Experts of a small language model.
Training: a variant of Muon for the experts, 241M tokens, 10116 steps.
Below are experts of layer 2 (counted from 0) of a mixture-of-experts language model. Rows are named router (the router's row for the expert), down (a neuron's output weights, with its number) and show model dimensions 0-127. Each number is 128 + 32 x the weight over its row's rms, rounded and kept within 0 to 255. Numbers have three digits each.
After each expert's rows: a language model's description of what the expert responds to. This comes from a sample of Wikipedia text that the model never trained on.

# expert 1
router:119103127082137175074116171154134089079168176131147146180110147149155131096120081167158166153104100161166082157153161128098129090140095207114075122086122132161123152152114101090141137156130103054093128093158113151133148173097146101153105160116104153100123113093066137110154173141113155078170075165181106123136105143194127113161168111142163171117077176124108114176178159121161074115184
down0:119130121134131146144134186174115079095149167160145092176097147158174162149141157126061123103101185138122118153112105095115119119124096109108132122109092160216205145114076043150106094129148145152171121107070117123041117112074109066124103061110116168139163133118142183103174127131131171093123106079158107111083102157138130112138181182179094132096119113121115097111087150137163126127120
down1:138119136118139166130102118176115119181184176135113127172149191108121130144083110147153101130118089108210131189112189106081170121132134150185119110135110105180130145152110144138173119154083117113139089127116120127157135121095068098075162129199180100170145155136173198106184150098163136126161156131080092091212102180153113083102132116095146138169104082133133113123119143194167153126123
down2:186165104127204133166119151113118095100171116138069136157172156149155133145132147135158137130159142133107155081117085090128129128071127154107120138110137159128085124112111152115063070111139101113109104127145151138193125086138179119120153145097082084179106073155141112169149039103102158162151134126110107121045122136203111187108104091061165079101142123178159160102103159134075128138090
down3:078148169090170123079091133112148114131187176173065121123056134091151134170144122103072122099107133167099158150119152104205135176091131097142114137172180132120093023104117213107138151176089115110103079126144137109107098122149128110134164161116116191127122135149148145083111158145094178163125117100134115125121130060107132118160158081100132074136152091103110140095114086121101129113074
down4:134142128126095117050147160147103147169088136161144054145176101128154137180110152148143127204113067123102141154202118116124160130084142096168166062191090171108074087144124104130128119083139135106113130143093185143119136178165132119126145167154137174199102167100094141154184102130190118157133145144161154134083129126107117094070143096156130158136141088174156092140160110102176107095097
down5:193123155120130139122094174094096147121116057080141182137121190162164106176107133136121110108096135138133163132163087109092081143081106109177129186124063110081071142149117156155134104130110158146196157134136095132164102130149144132150185145026130117106127127141108181119171120108122083131104145152124135198094138106105114099089073068120119164146114098134167106122106131205151138175171
down6:140152106100147194131119197147142122090164104125108120163109133142096197184075130172074153168097159126203129107166143141125197115121118049106145131108167137182142122090124133102140172125113119079103153160132112171147157105139143086113124085124150160155155171206054110161150139184124095132110128161137072102140114127103108104165118050114111080112162119138099098159098165100164150120152
Description: First piece of a lowercase word split into fragments, often after the or a, such as qu(arry), cat(arsi), b(ipyramidal), ar(ches).

# expert 34
router:117124129099085164094135155181093095099131195123141157163107169193183145144134104098154168170063111143174111139179169133088100096131127144083075115087113162161159139174101134102172121180155116107124138086141105156174127155121160092184101176140106123131077125136088157135158166155134161101158104148167122103165098106188093118162187111175167138095107134115071073124139178096183105105147
down0:140135139092169117118105125088135130028127125151063099086148139097078182122164197118099159117126111100148131107132121069083114128113150107138149154120136125126103122118134147146086133156101141162181108155156071122120055115123128167115181188103128081117131078139109111120155104073096050135121126182131087120101104111053084154093064100142135076118072175160113147130109109095137193117128
down1:084147124122107135148068174113099164165141112120054097152113080055133123125148113219140107161133127143114168117096148122157097143098188133136149110096201115122175125106141182106114100148174166081158116209182106114112108148101127095163138096183129136089083118163087180139097123132157070091135095164104130114131135104117137139134133134097081092225106174156126116099116145140171151139105
down2:097095113141110107107138085145120147180164087161084195170102150098118148114103155170130138090109105070074057087093121113099072072113123093102150123083097097194126122119111158057125101129161169171167140148103144179160119106098148114105161079151175092108111137092141114159146159165127073135154115166152044115130104172135091092132163110140129138161118127131135127188163155134162190138078
down3:090177154060149133147142178128093122100044168127155153120100078095126131134107155092128139142134159169162137132134156119119170155109202126176126130136134149123087136126092165113085165085140134140091193185180152121160087084105094092105110184133146143119129128173122105156098139064119139079066138113098161119174215110160159159155072091133133131097171108130149139098120134091115128177191
down4:097156130085132153097091139142125151121128147144139123129147106107145129158113068164153182153146056147195090092137145128166128146124124179133108105106129147140150143145102202115123251143136141071148138078128102116112115109128124128101135101111105104168166046173090168149128082191122130156135138123097131152141123175114089089085153126127111125091104093197119228069115125142098100163134
down5:053115160162073112140121142150180112149104142105126165125115111133131129049129153123202107092124080090160147134185104168148129175133089160144141099137077195112146148112139087133108159129152142128177124093161103091103103171095201151115193194109082139198153134129128168154047165103099106097151165086101096178105100161096119113138130111127126130096124145105137092140136097161150144083171
down6:134179108167143146047111130154159151158210085139100052198093158121108162149152168188140117169119114111114161103139126113104152110079109094115157169165148134169146162162105142123165133178149125211136146124156182140154174148099116139108112123185163151052167106124148160150149164183081103100109130091137141105147122195125109115143101133149149178131110148159095102139144178160146114080140
Description: Word-initial prefixes and hyphen-joined pieces like non-, un-, re-, dis-, Pro-, -S, -A, as in non-combatant, non-partisan.

# expert 62
router:099119107121126153101133172136128072136154178124180167167145187166162167151137052144116179163079111109178093132160177111081108113123109136144095167122102144156129148182110101105131157127166134094099141123149142147108144131128171070133133148200144149095118127088128190109143151153112167108148089142165111099159129152202130099177155107180135127138107182105068046201166138084139119093154
down0:105161157146094139113125141155137151160113071175116086088201116090116162097227104125160132120105155094160073162157165191133164093071106100151144076099118158139151073126173135071111110102192145193123077132111079144077141136136139183170141113141141179144128145143120106159141083108159120100094124083135141104044145114104127148089132168089106157160136151106113138103115118099168124108094
down1:085136096216140120134091086117117159106163146144146094183108132076140174072073134085097129129187108199120094165095137145125092103101116160101157108124164126134095148158158138125228144082074096114113060121118082120109091131139148174176135141178099138198120114060136144131174150114119102167086169111147126132078134123123134102116150093185151090108167152116141149084145099139108123137105
down2:131109154142147151141094104140167123071156095087065121100147117155169108111126147101078099114137089121126143148067096148170123086194088147133139108062144087097070067117104155107086120102156086137169101068155140149139125126182162131186126129135060116123142079096140116078139110131140179165111142157158074164174132150104134084096089153131134104134128122112059088159064174113142159154062
down3:137095134152132115110153137150056132078103120128135156115113136171112112136117103105165102129167141147094132136213133175146111184111139161129163143182098195128099126127134140100128087126059116139121143110135107114140169115111191085108053103141108135161170167099051140160121121112130134175143147130125155149114119147207144071098149167079134091216137140093109068101153108158167147091051
down4:118132163139132165174128170156151138136125180050118083169132131172060125140094178142129168207094134116109129150145104078119081090143147126171132144086093098136149096083126081120086096150172119098108111102145164144216201094155110139125102108130155096105097149130134156102133101127156094076186127135147188136159116152095187182146127149126155182164096125120118186101177109127133113077152
down5:130100108118158127074109143120099133157125122174124112056114118184103140127106118095088068125128124125099107160101126071083091126095151107111098137118152122192144159164083099157128146189152139124088123128124168169145149183058082176170070069166108128126158106190164107087118149123144075159124174102172086171087117097154134151053141057134154109145116126129125180137128143106067103092153
down6:144144179127107127138161077132131130111135133141117101176107162105116114098143184122086138048104074106110111116090163128149181121164107087159155096091098166095089174070103149097117168182161152115059116176077124116166185141148139113116130151112144157101103108100093126172168167127134121100171166105142137199099195176116134107032142134090062127142103126143158069121149125130126171131115
Description: Equals signs and subscript markup in math formulas and unit conversions, plus definitional words like is, used, called, a.

# expert 17
router:106082119120118134103124145141113135157127149107132154155100116156142166154171102151176169156072099124178076182140145095092112118210089147119090121112116165147154125152092083137131147156170087122103160097208138149130144144076182093136103148166167161073137137075059185079145173150095155111121115152145088110143097150148106082162172074167146131118125168075115086143185159091145109106176
down0:095073109112079108068152185152169109165156168222111118124155140108151147161089116114122190133086199169128111115111133121134186131116189135123121133149143131099149167117134147101136169159107107061129102118105135129134173087094078100175083120155102193129141166153093124135162123096114215138147102132185128124131100150134188070094112126097124150127161119152101071118096111148100132088183
down1:096135130100094177101079107148144095108201149129118164150168147104122087100091128119115139161138162185130139146194101142105097099094155115127112171115073097079148116113103128076149054126065160092082135114129108173139120126112097152115098120088160188145110081139097163150139119068114115177173095165121146116157100122115093132216186142126149170102099095151154139075135101143119068192091
down2:101119085032112148135159169097157122098159149135079111088175124120068080135104108097109091108063133116150122127149201126174131147133161128140151166094116165145155145174122090063144145143150178161153111068110146093093130125098158165104173147159112137157141112091088201108158162184144106125178081128134172114130119056148119142077109101100135135149080132106098190129131087154167091130143
down3:146125110140108154078068074176113098117051106138132128122147102153139095175117088130136122129130113162120208097161144114141115137118176094107088063098149132122140068148121080097161117135128098140091100125131121117150145169100133101196102156158091143163205106104056162142145130173115140113200114126128126167175129128100145071102094145158147148168185078169162149078142175106076086148102
down4:178087133147148105134184123112156114148089157113093149104052097068097082105134134143139187113113153134138142159149089167148136080124102091133140145131135162123041139141138148103162134105166033141105066088114166139107103094117118091150138137102087129121068115119175101135125169097176156166172142148113194124091114156123136158154155091198093126121117091082161126063085166119154155089163
down5:061158100141157069168099137134165144099157134118159098129124062099141138127168124091087165162153119113134134195123134153107135154099085101094176142149148151199136208115214128111186158085121128101160145143159150169087086064127110146111130134155139143146050078119124151082081109151153142110163142113131127121166122118140111201146160136124117094130147170120091147147125169065163182097095
down6:167114082140131195108176154139176148123138121122146021128122135098200105098091151117116160140125206122138163107144105104100142074124166146113127163133145089096179118114131138100104139140130110136123089065108092132136143140165122120116079132122131121145141133145136087164097086167144123103158090120183141190215131127130170101168164167149068177125130101182155173136089125031135155137139
Description: Capitalized head nouns of named places, laws and bodies, such as Street, Road, Act, Park, House, plus the relative which.

# expert 29
router:090092106115121158131150133132102098141160158065179130155086129161176150096158088136172156156105107148175111142138159154101123087171149154112112180097128134169137119187111104114147112168185112077128166107160168173109146178089156112164141152184139176098122096091098154071153153169099192110160119145176145110136117141156089117183146121167150143125124168086074059151184146099149081071173
down2:147123130162134112126159146080140184085121139155213134161114100186131113140112124119126123103150132124065089136087126161042105134097193117143053157087141142084134119071088143067121146186154154158179107137137166138108100120151125158096160184136120178157081176111131148096160114120125146133106152118165142148142138196155096121146131173094195145097158102139093172177156192125146089137153
down3:100129181237080164157151164166150145123210096071155096139090177117138127142124166115125107120137068145198115129136185113088085143103115156124130134143124087102153096041092171161149157083093087094161120114156141131138153129153113119117146133111142183093173113113117117160133043118134089127146140126115099117189132182153156148102130132103183111115103112176138171165107120153126124153167
down4:146053156127074118204123181174129135120115102138159153104156116134128105116170137137137212145139106131115118103145187067052118138194074080108101125122158164149188154120112101150144174124171141104102122134136111113113140132120125126078099082059093106095099119146051147134133148131135157104138124086168129087116102072102117099052144099131164120196149104106159098125113143103152164127072
down5:166108181146113121140112062109136196135139122117169131116089152115092122088148151159110180088140058089170114124109130106049152123154153141147112118150095091086118131157125185080154146160163135127143148101124088082138192128157082056112093115065084155166189098120088159174125132145143118144119160149121155130100173096118114081114114112138073127088134106088092153112093040106167122081112
down6:177144135150096126151151141108140109113116135185080115109157095105102130081129110144119179134144113188128096149086135118141079106136166081160099177171136118161147194091114153111139125122075123149134099111103100137087100109198100171138138106056172126119141112162127172097154096088096107129161167095151184124083100226135167144141103093167082135175136107032149129173110157126153101087095
down7:131126179103045098075153100147116132115184118126133085150153183164120134101127127116101140078129099102098131075164118202155168159045161108086142157178191134161123127128122127078134125134143133136159182119129105124125158087044139160181166113070124159130139072160144098153141131143159064093117127099098166067124115127150123141118161134156064103073151151140093161134149090175136136149147
down8:110162139126175116143088109095105131154107149169094181111154165075101124130121139159114146095169163110157134161071122075137100128094170188160092160102122135099177137135132117187128169119099145128108139039148123046136120054143136093127138121105192102140132134131163100140139082059120130047159124171150128176131133107104067099131127057117088111102145078123172121113184101119144169143156
Description: The preposition of and Latinate suffixes like ate, ation, age, ated, as in Altern-ate, appreci-ate, Pilgrim-age.

# expert 18
router:113110076093076164114130134158094102099139155124162128172119157194155152073157084117159170179093047134178096139129180100127094100181112181120102127126148137163158155151113108088118115153149091082128169077172163182149128107115133101141114145159161146071112077115081144092159159184157145111171091179156119090164093164145130105159143148147118160116110140115129113139182140059169105068147
down2:129180122160112116186155163209156113109169164104122117140091144118098088088112122120107136133165122149065109164082163087099106167172154156153124120112140126119132080202162122104135150112101134127131124083151111079143157144176145095105114143044208063122152177104169184138143116097151100112155135144113130169130154136073159087110112163143107164143104096081118139156138100111229101127167
down3:129129155137174135172132107133146155147060126136070045065125074143130118132119129129152140155100081129139155116183124158163147138171130142171137130157108124108107224244182166109092106125145102101125201083131149068112166117115136127170139094133143143132171105164110112105142062150137085144116113156094175125158144089172140118133102120131122119173165137109162134107118112145048159116090
down4:134155115128138122138134154096189080160153102125115074121151156133165091139082134120150108156077086093069171177218090129134115084133127076162140148116131183111178138131130109115121125089104108162146130104157165132149142138121107133169122110155131118074167124169122112169131120134158156102209087156084153138119162129108189076083104217096071082110217111110121104112122095113132123078093
down5:143098104144107174155097151131122143143112155126180183187127176148146175162148094168133151141123124136123143117156100132137197125120117120119093102153108189084129137106036171079155115075166102135123093119180114171145152101181175187082136115123144057120127163156084123136192089075114094148088153116138111135146153149131111190142124122130098144036094130109070093146152151122167159173118
down6:108171119150127101175140077109197130158149117105130083164157143147061163218115112173158107106133136132080151122069136138091156107116123149144143130153117183123121147194165137082126125150051123134112070099134130126122099116165097141160145140133096138130112113095128116122164131066166186175159068119144215114201183114106149166134112148077101072065139138099100153120131135106098120141135
down7:095075180108092184081153118145131121135167055133132097092134142135125171087132097115125152158144125098146119120129138110123132127122126076068127106105111169171139159111123115139194116064106152166115113167137153167147126138101214182062156141118125108144085095136114101060149137077129152127185114182102123113152104150158156128118091082133072126176155105139148116172181174122080072199089
down8:126190114179151118160148062089106087141059161124102128097137104135173100136128072155136149080086143149186128076119092119129114143133179134150161150175065152130172099153154185151126183110117159142112148075086162128105093121139101088161095144073075084172154131141102119116116119147123111140122107166118132154136148108134167090133176234120095139127117108124170135105096085082155197144085
Description: Vowel word pieces such as ia, ar, o, é, í inside Spanish, Italian, Czech, Catalan or Norse names and words.

# expert 49
router:127100128094098144113159146177120105126130124086168159143137139159156165124168088095167132151062112121132077170155133146113101127181082162121071142093152120156194125150073111105115143193165107113094176104142149194163172143133161098125124124167120159084086118115137199115145183129110156093154126140149067121149101166136105117182151066167142159112144163063086086144182180125171127072135
down0:173119121124085139116101154143102124102108143061154094148067105141147060115114112100120102101152118123136075149136173119126133164135129105121139092121166133139136111097137156152169197141151133169184115109115087106072107162100125161129111142073097122094156160069167173131102169128137093142112166127155156163082091102088123189061103147145143155155146171146140168202199208163127189130078
down1:126149093163086116149119182085152131098177146116136107135116160166168145092131158090098158147069100122143119100131100073143151128127090114147120120130204136099132163112130141050173139130119183138134084097152112121143143131127159129166089201128089132094168173095074122153174104134173160122189128134171162063192115122140165156115151121116097143133129124156058118146092125152004142149139
down2:153114191150125073137154173141118106132129112165167100111137146105135160137162058089179107131133101129056141049186169078144123133107156147129201125136111109125109094197097105182122091116099150110163112125078111108150095118117094151126117166109105081114154159155145158137105127095128151160110063090144114094117097115133146132109082198061130155141153150166105094133140143134202038123134
down3:146195112094154137091097064104144115096131140122139126081136164175155089090098100160113132158154110152140128114110085160156159123078065081126087205134089150120122104147171148057119131177141193128104131147131146127145142164113151133140093072142105176158179186124118124119165125169109089176130096147188132104112156100162143157129125136148200176134149115078067124161090067073116104133088
down4:103089096120065164121203147131149064132117132120121098112056150129160131074138116141101082147079182151161082141169048140061072141126067157072086151135145107152178142131133089177116102114118098113095122163130091073156094160112108157147105116160089134180143167159133112079146137108171088090128117121132156098126161111143122098136157168104099145091182179143123095111110092138111078110164
down5:134097077106127120065219119128105149116080136145122126208070180171078111168122136139141075124161133110141106165057102185123087125112136140088113106085121194109161115135130132204170134143165095160143155151146029120146066139121159130121134086096096109126117146107127170100123117137139092138129131136160116124082141162154152137137135190172109113145101146129131073118123163190151184114150
down6:180133147079119085134213100094119145110142117092104144155122115094139113113153143137172121179087171165036132114089092104117045122139168167165079133145123124060132116067112095129111163115073139132118171187097115079205137122165143158166141099167156109187167111116149120166124092097131106154136125133166157113130191090169129106152154076128084126115146119122125139178130135166139141171152
Description: Capitalized place and name words like Gulf, London, Green, Port(uguese), Asia, months, often in geography or sports lists.

# expert 33
router:119072097084073194093159137183085096075137188110179145134095121151137185090145105112176168171104092144146115143127160132106128064124149164093118131092106173146160128154083106091126156155130107100119146068128110183119153175104143113128102151189099166107101117093111171111130163119099163073162090174132133095154099136161166117172172129165159141153106168112088096156142183091189099109148
down0:121174083123184070162134119107093144150147141076140135070171092123050106140125141105136115108132167128141095100080119143126099154143141138155146080152112192115090157164095153108098168091132142149115069067095109106078182168115155179115164083130108128175140117154138129130151099143083143098140089148137102117167085124067133158132126121097076144080138160196089154159125097103089163224147
down1:116164176097107072142106137102100156123178153155151057177181095096121108074089121069073189119148152126137172127100116155125097188117159132147158176126116107117125063133150181063135183163145112138150115132107066128173083132152139142112155078107087129159180206117139118128140138153116164150133124152106178158087074118137113129187140171133153128137061178136088120135146102093148133112109
down2:163141146120119087117117069136159109105127086150115207140153166112103080168173189173141153098127090084141126127065106132146164130128130118073107104169162132165083156034135161096103142081115072121167096154119150089143155138096121148163155108113196138159092130158156123135142098055120112114098081203132133132127151069045164133174140108144119116138158112131106117112141133124129125186078
down3:106180109112168166127109125196187128099153130120185152130089147134133130115088100108115112142169081093076188110180133104162142115091117128116165113075125082092177114157092105158146120106098133179173134157144134121118060123068189151154081129175204110089146100160124102131123129118164103101127155143114124137145086159101115151136172152111109101140132133142140133140109143102172243217128
down4:163114146134146161095114086066102056116114143087126094068114072120077051132117131147141108107177140130088170086182087134103124115140068121095100174113126088122096097182168102114085126119142083113095136132149132100094087115142178104099139080144105191117104154129177180124138119054131109125146174109119176132076147130075084134151105182145130123103119165144115159207137139145134161100160
down5:135184125141182062164108157113148073137100197143136122110148097066138140083196136106161124157088121112145126125100136142116091154132161101158116147173155109170140157066161152146127130104136121108166084120120071108082185146095202103146127085071111091166124133172153150183098164102093178146106108102125140133136188091120138199110128179144126105172129146164128125068115151115202110113154
down6:094142116115155101115099134150171138141138116100132112086145143142113128129071102083111062137139128161116185142070111067058092111131151094101094105111142135151070137121101123105148169124106109101140094116083111078159166110151070116219196124171072110060138141113115180082055089159102118135144120166157167139123118100078101109114136098130139102155154124113105080127162136065084184117167
Description: Beginnings of words after articles, such as susp(ension), con-, de-, and words like out, down, second, third, stake, share.

# expert 28
router:103115102106111134058105137163096068124151186130154135187101174153208162127157099139131158154090066113212134176139131128099119085149154162105113130095110162126155125165124088136157101143163135115128127096159135171153151133064174114172136167191121133091115124104124192101148149158122149079143103161153123101146111170141134114210162122160144177107116172032116116159152164117137106101132
down0:182121096119089096081089117143109125085189118072152065166110114173191128099144131125111133140115147114125117144165103121123113124146120106093128186128192105113150151137118087152085139116089109105135194110151187157103110102140134048145091169142138122121122070170097123139139141171134107088176146160156137065102119084177098134116145109168127069161073141096086113114144172164135118038191
down1:143129136107111121136082126141149145151163168181135184184134128191154143116093179175133093093153078141120091177141101052097131109094101119090126076183122181081137124165126147155159139120129140123178087135157096069189093161126138148146090108136124132156175164135176146145156144149137112147146125189104115128168060126095089165105102145136104150063143143120103062148130150123184127169047
down2:133100116132090139114113150134101165170116178153168134112187126144070157061154181141151096080138097123109106145128134142064062174096169152074141100082165139119115145084095102177137096131119167144103135096164130116119130188105178146175109125108051130147110174153102158118137121178142124128140094183058114115063088082111100122092074127200092150122150124152171155110126168102116167138152
down3:132072180140167108177166143136100112086181122045165126142108152172143166127106142075131176204098165115135146084154123100109140144168103145153138119120112094150126170091159160113124155170127083135099143103112071124126078110156129104098096127083154175132157193130106137180152177097101138154060163201133109107153139150137144085159133114086098120118072137136204119197096115146140147094132
down4:105128138116186136121134085119110131120158157055101122159201081115118132124128121181129084078118092135118172101094141119093101167127073091152115105141116104109150130155161145159121137168072103147141085071178145117128095151120133195050094108130085125141142168104091089151168067095129097138068097114168177124151073102089053109115095137184120152124100171122092134138118069112115165177129
down5:126119106152107105092086092118087134155127182068112113142063126101134146143134119100173204099121217107092135059139141143118099067157175110109054094147131152157149140096146103135174127064165113101114156125146107127093127110145105101143156150126092147114085138090088145179104104161179108123097125101137077153163150121121096112138169131110117078167188154086061067102123101066108102108146
down6:118165164129125086159122052203172161099122125096128129175146085141125084165182142150097025087145076188102140139075127113166112183147122177138166096113150170120127111130167077161153148121074134158155150114159140095102125147188107196145174111165138139172200152108129138150083109115117107158106130087131127107151116120162084105095146104167127135110124119169126125138153127112163165164073
Description: Digits, mostly 3, within IDs, model numbers, coordinates, years and percentages, such as DTXSID3, RMX3361, 128°35′.

# expert 46
router:097093108114122154121118116146115094120132190118133157186096170176190174101139079125176148167087101144179083157160126091101080116166128179123082151104148173196163164150102088092166084168133098121092114105131141170151150144078196111117129133132142142133101139103096136094167147175134168110164117193176128119155108151134122093208190123149138172097130141109100092145148153084185112103150
down0:093066115109119122180171154049124152168096091161128128118062143132088163095113170161138120130135140143147128112058106107096128140191120124056219093131140115103135172109101154136128177169060096151137129075135133148102115140139147156168151151191048118176114128141104131162154154138134189088145123139072066092096159083110143117109147128114141079129114092135111127129099174139085110140147
down1:158142155073157086138166128172142115163113128122092097111181136142163139087140166134112163164128120131190159136136189090131136094101109118201120096157133093075139124097091154105126110120130193064067112138094159125114101132126105098026089138104116127134129160162144140118140118135088179119139156101110112097122092050058138152135085162140071164132130078075139115143082095185130079106095
down2:115155167128117084101175119152046131073132101076110191154091103195078144151158142092044073109119166144119181107180139102096118110150094141123097172098141174138157118137161156163101120089097125142104148148131145126168095151175145117123166068089108132105127157129074117165150142086054105157140084189139134142124194105141164144124167124102100165175123106133077112133153126164102157141153
down3:082143136113111177122206184073154160139131125172104085189094162142149152143164116119168118112112101109137113161139069142126166122108096173121133076126143148126153100089133144161122156099117141109074190136167118132141103073173129120151124144138169113110109174049133081167210095149154113156112181136066104169183084152149120119201118133154102094152124126131152079076151111133115147065136
down4:197163133106115125108141190148134145102109108134187178098150129154147102150165107133124196124089156167109111185102129139158129156135089152149108131153132118096178113180128163145132132123197124109236108084154119118094196121109125146145078152139092170167117131137101143143133157171126102115124156102139128030128137138150185068127161101118164147164077106167108096182106163095102143067102
down5:129114111124134118119165110072203119127107130178158113104133125133133163150116175077128140160080135096162129136117073205129092076171060144090134146114113170129201073106094181151155088175174110114142092077177128117159156203145114121152095117092116101103123145177119100113183093130097170133082099164151103105126159156090093086087120113110090103126149076128128135106148076145086166158097
down6:114129082126130099101117112096129111101062098134197161137106087122095083152109116188153104099149122155089133091159120121170087133099126134136181115195153163151158125144099116155093064121079132128136146142127097110120088182115104137160123140216072106126139146117121118094049093173158143143162145112041147160095149137171128139127097113146144108125189200158117144115190090202122149136103
Description: "seats" after a number in election text, "arms" in "Coat of arms", plus pipes, line breaks, hyphens and digits in results tables.

# expert 10
router:097121080073101142136090150138136087123114136114151157151117139198154148118159122118169136165104086106170097154164146154111089108132111175082098158075101136165181146168072097077128129148167086111093113072127183173180154152095129081147095166155112148118093102106091162134141158160160172102152070165163087090149081138163126104132182154168155162079127147073093122154153187110176125084137
down0:148168118163130102136131100123171105030109121164117124125155099208170147149139166138155138111155126149076178149122132090086157169127133111126218131156150118087109099160092123130095170138140122137105177141055159113136100120161145116151172127159169088190159174157197151100098116121096124142118094209103097133147105110143136174097100137097134172131176184139106106082128140128183150126068
down1:186169150033135097056111097127131136105181193141129171135118167129096084158137173072141131135107082119126096151149144141170163073096077146089117124179206141193097114123069127113165135105141124125176142151081153166143115150126151133160107124072079098118149110115163133116078181146116089141141174112070136133102166162118143138149096119190132144132094175149151175133154146122109134166133
down2:094127120146143149184115158095116126161086131139106165092084149113182157179123145103089107131120199080148178135075124198112083136131150129062164123118117102129149053111176089138132161109134107094145124155174132134155080048125127060188155103133132087112135088104145151163103127080148115146144069129134107114101155168153134182118117115112140155133129115102152079027140119089152132092178
down3:139133125156144170134158083075068122076142127133154087096182105100083151126125058152119111128096131120186089085097114153168136135147123067127142153157123111204120186164100124167118121135166164122133119104092105078151154136085098199199059153126187096153119149131186103160132180200126134096153145103107097127170094102138143114102133137152088099121168150124176136147144172105165108084141
down4:201149119163158113130138102119192080158164111164137153142126115139153170086096167170136134138129116072172146079137118119096126148139112168109116180119166118145124175154167109140087180165056112155181153134121135145109085141066098148134197158110101127152092171147163090151122131057120128161129121117115107102126079108069128164204070178129122105052131160098078138144132140147147163147174
down5:104114093131094161090183161104038155084125133144179151088100093135112169118144140120164193189135119148147103133113068100120107155142153171133102196126194109093124114109173111081096093110115091123090068094101114140155233103121150098126124144140119151125127177195168134176171123106105153058145128171119120103138102150168061133141072125166143147121142138147117139129151116121142089143132
down6:158143100122153120130138102095134109133159131133170062108112135110165113116047133214129076073135114105102123089054153098127152084128137147119112181110130141125076121107164133131142146104127118128160127097100167150185044150087144142109182116076147150171130103137131085171126109108145140121085059132154181172133128133161177118080125129127118123090186100164080174101117138090049131176166
Description: Middle or final pieces of surnames and foreign names, such as Pip-pen, Ha-if-a, Grond-in, Mierzej-ew-ski, We-ber.

# expert 24
router:102089118062120133134125176181097106112140155099147146175100146160164140068105104134118141159083082140161058150156155119121076114133139171081096112067113132157126130145119060114178124147129082126109107113179113163138165119101131108154113164158133189095110148112080148122134169126112159139188117146184119093149104149160097099182162073163186140118127162118097072176177178112128091052117
down0:128144140166121153089086178138205114122190130175159134130170135132145109136144156161139190207165097107125170180153136111167108107153142105106108175099115175172106147113156082076130103148103211174073139166148108116138084098110109178153114150147119129138168142157144174110113121121110104068183134121123182113157159135072072162130130081142138191189133121084119129094142081145148134152153
down1:098142073115096146125102088125170151080185104166177158148152105116196197137128124161128103146087173117110081150141106131146143119138162157143119151183162121133183134131128128086112135114088201085070128116137152108162099087121143155159162098111091077134083102131106112113105149138112118118126108167120122122120124130112119098063122192090132102224140207076142074138161149117053155168151
down2:110124103164078108119170095179129085106064131136147105185081172160129114113142116110084139078099105091122125194059082086149089095110126113133168137163090183121169163155116109135141100046178109111071122165157138109088122128100093119128122188158124125074167094122124119059119132110151114122137151135103159118136186144086097091165137173136128092127108177112123138128083114125040135181130
down3:170086103137132028102143081092099143134072092151171141117098088151112135090091091085090142184147140098130095132135104126166123174158117132161170135127124116123161122130144139137086105128148127143164114173152114110098093130145122186133114105086112067104075092092064126121188093135094095200130127144166179163152128124157141126163117140126146125168122150152151143189095158147133195017132
down4:134104101191126105106131123165124124124158085166152183091129126128071079130094123146079128136093114151109161162088172115152091189137168116185074160119068086132183055137091122113173170114149151102114177196144120088111138142159176103119111173117212104086113187166148118139112094135136195112149120069115158133171152118147096120101122105111111097118166058149095116105133158144116098137119
down5:094083102107111088143158102186092124085176109061175136112151117080124105117118079042093084109149103076099092090133131162120122204186071076113143134110105127074096130141099108162112154101098154114162154100187127103128150129159100102152150141135103174115161160166137065143130102183133129173114161152095114180131145123086118095181063134103141126092199131117112162129133118163114116157135
down6:139108151125190150155105115101064125139115118060162132087087183154080092129126153183122135144195149166095147021133077161142152186103132127154119106129147082124124152092129145141122159180120077087140134069125128156118103087151069130154136062146133189135142162129131100145090132098108145084143084137100140114080095066111097114147097113125154105138159195156164105092098112179133105126096
Description: Verbs and particles of life events and movement in biographies and plots, such as moved, released, died, up, back, off.

# expert 47
router:106107084115090134120136168159130078078119140127132169145110175177146168102145107111166160176099079131158103134131134059124131118153134154108095138085124141166187163144148090104157122158139123093124150065138119191155147134083156098156104128147141176072111132092134175089171156160094160119151097192165067085147130149186105098148173140169125161067117144085085103138162186090174109065135
down0:110090121148140101097111139153055166121071132127157170155121133116174123103145198153136160145178159072045132123131164106127087146131113172074130117098185071114156109170110145102113078146148117114104113154121127106123152146107156119176092172139156099166159089141097131152079165141120187156059139116113138143096087166206172124103134105148154129092099105120115134124078068078155102054112
down1:118179080091100063129199155100133122113097130145098146137150142146169161153170156236121139151146129093114107116073107164113156122111133141161224189162147158164111130124096142094054124148168087143097064115097142128113106119135102129154154055110139158146186105129160087153127128147147140143109139099085156136094078056088085126161127153109153151141075112128141125147167144118117167103153
down2:180127122126148103073185142144174054114122121154186181117112127139119138103120182153111130132138146084121142065129131123162131129115089066159140114186188114128152093125112178127168159094106112084135147104113163139124125135117165137157113089160127069140180119109140134157177124117122105099168126120118168161111113174211162160103118155078049169115176077095089127098057084130106164088165
down3:133116146135129104124096118108131153119156140147199078114094123134064139087120136113137163169120142055146111153167057123128113084118117126160106126149152144163145148159133184106066099118131081089134106076115120145106102209209158054149063092142136140167118128146125128093155203119111123163134139143109152071089084200163164188115132124199112126161121145101174158166109112125148142129126
down4:169179118126096171147181119126136125089102092106132137147116139133123088144097135184135106101104169117102085164125128098161087039109214159166136166113098108134123204149182131132141155139144155101130146117102135088069133087142171185123137091170121152140119091098150135190132173091165131122164144091152127030175134181130109149146148143125057138111113060155110104116101142154145112108077
down5:207124109136124152125161160099174131134190115150093090141160077164098079133101159139133149157076121131144095155122085083172113172099126138138115153134149102162102102145138036097139158166122106075090087055114136103155171115125151125186090103071152126097099152086166101190109133096124124080120121094180194135120136095105106099130177143113190126157131118093105170186120153108142155152171
down6:115102093167110133111129136108108129081135117073117113085183153164140131099127120091151122099159164111083130165127098145034196110078112095114145154104105109121137180177149158071133166189056075104088192103152105102140120165103150077148152191178139132105127166159115130107095099163158158103125124110165141149119144184132130149211132151101143131113169138142114067195118089105144100133116
Description: Short letter pieces inside words, often right after a first letter, such as t-ann-in, b-ann-ers, hydrocar-b-ons, Girl-s.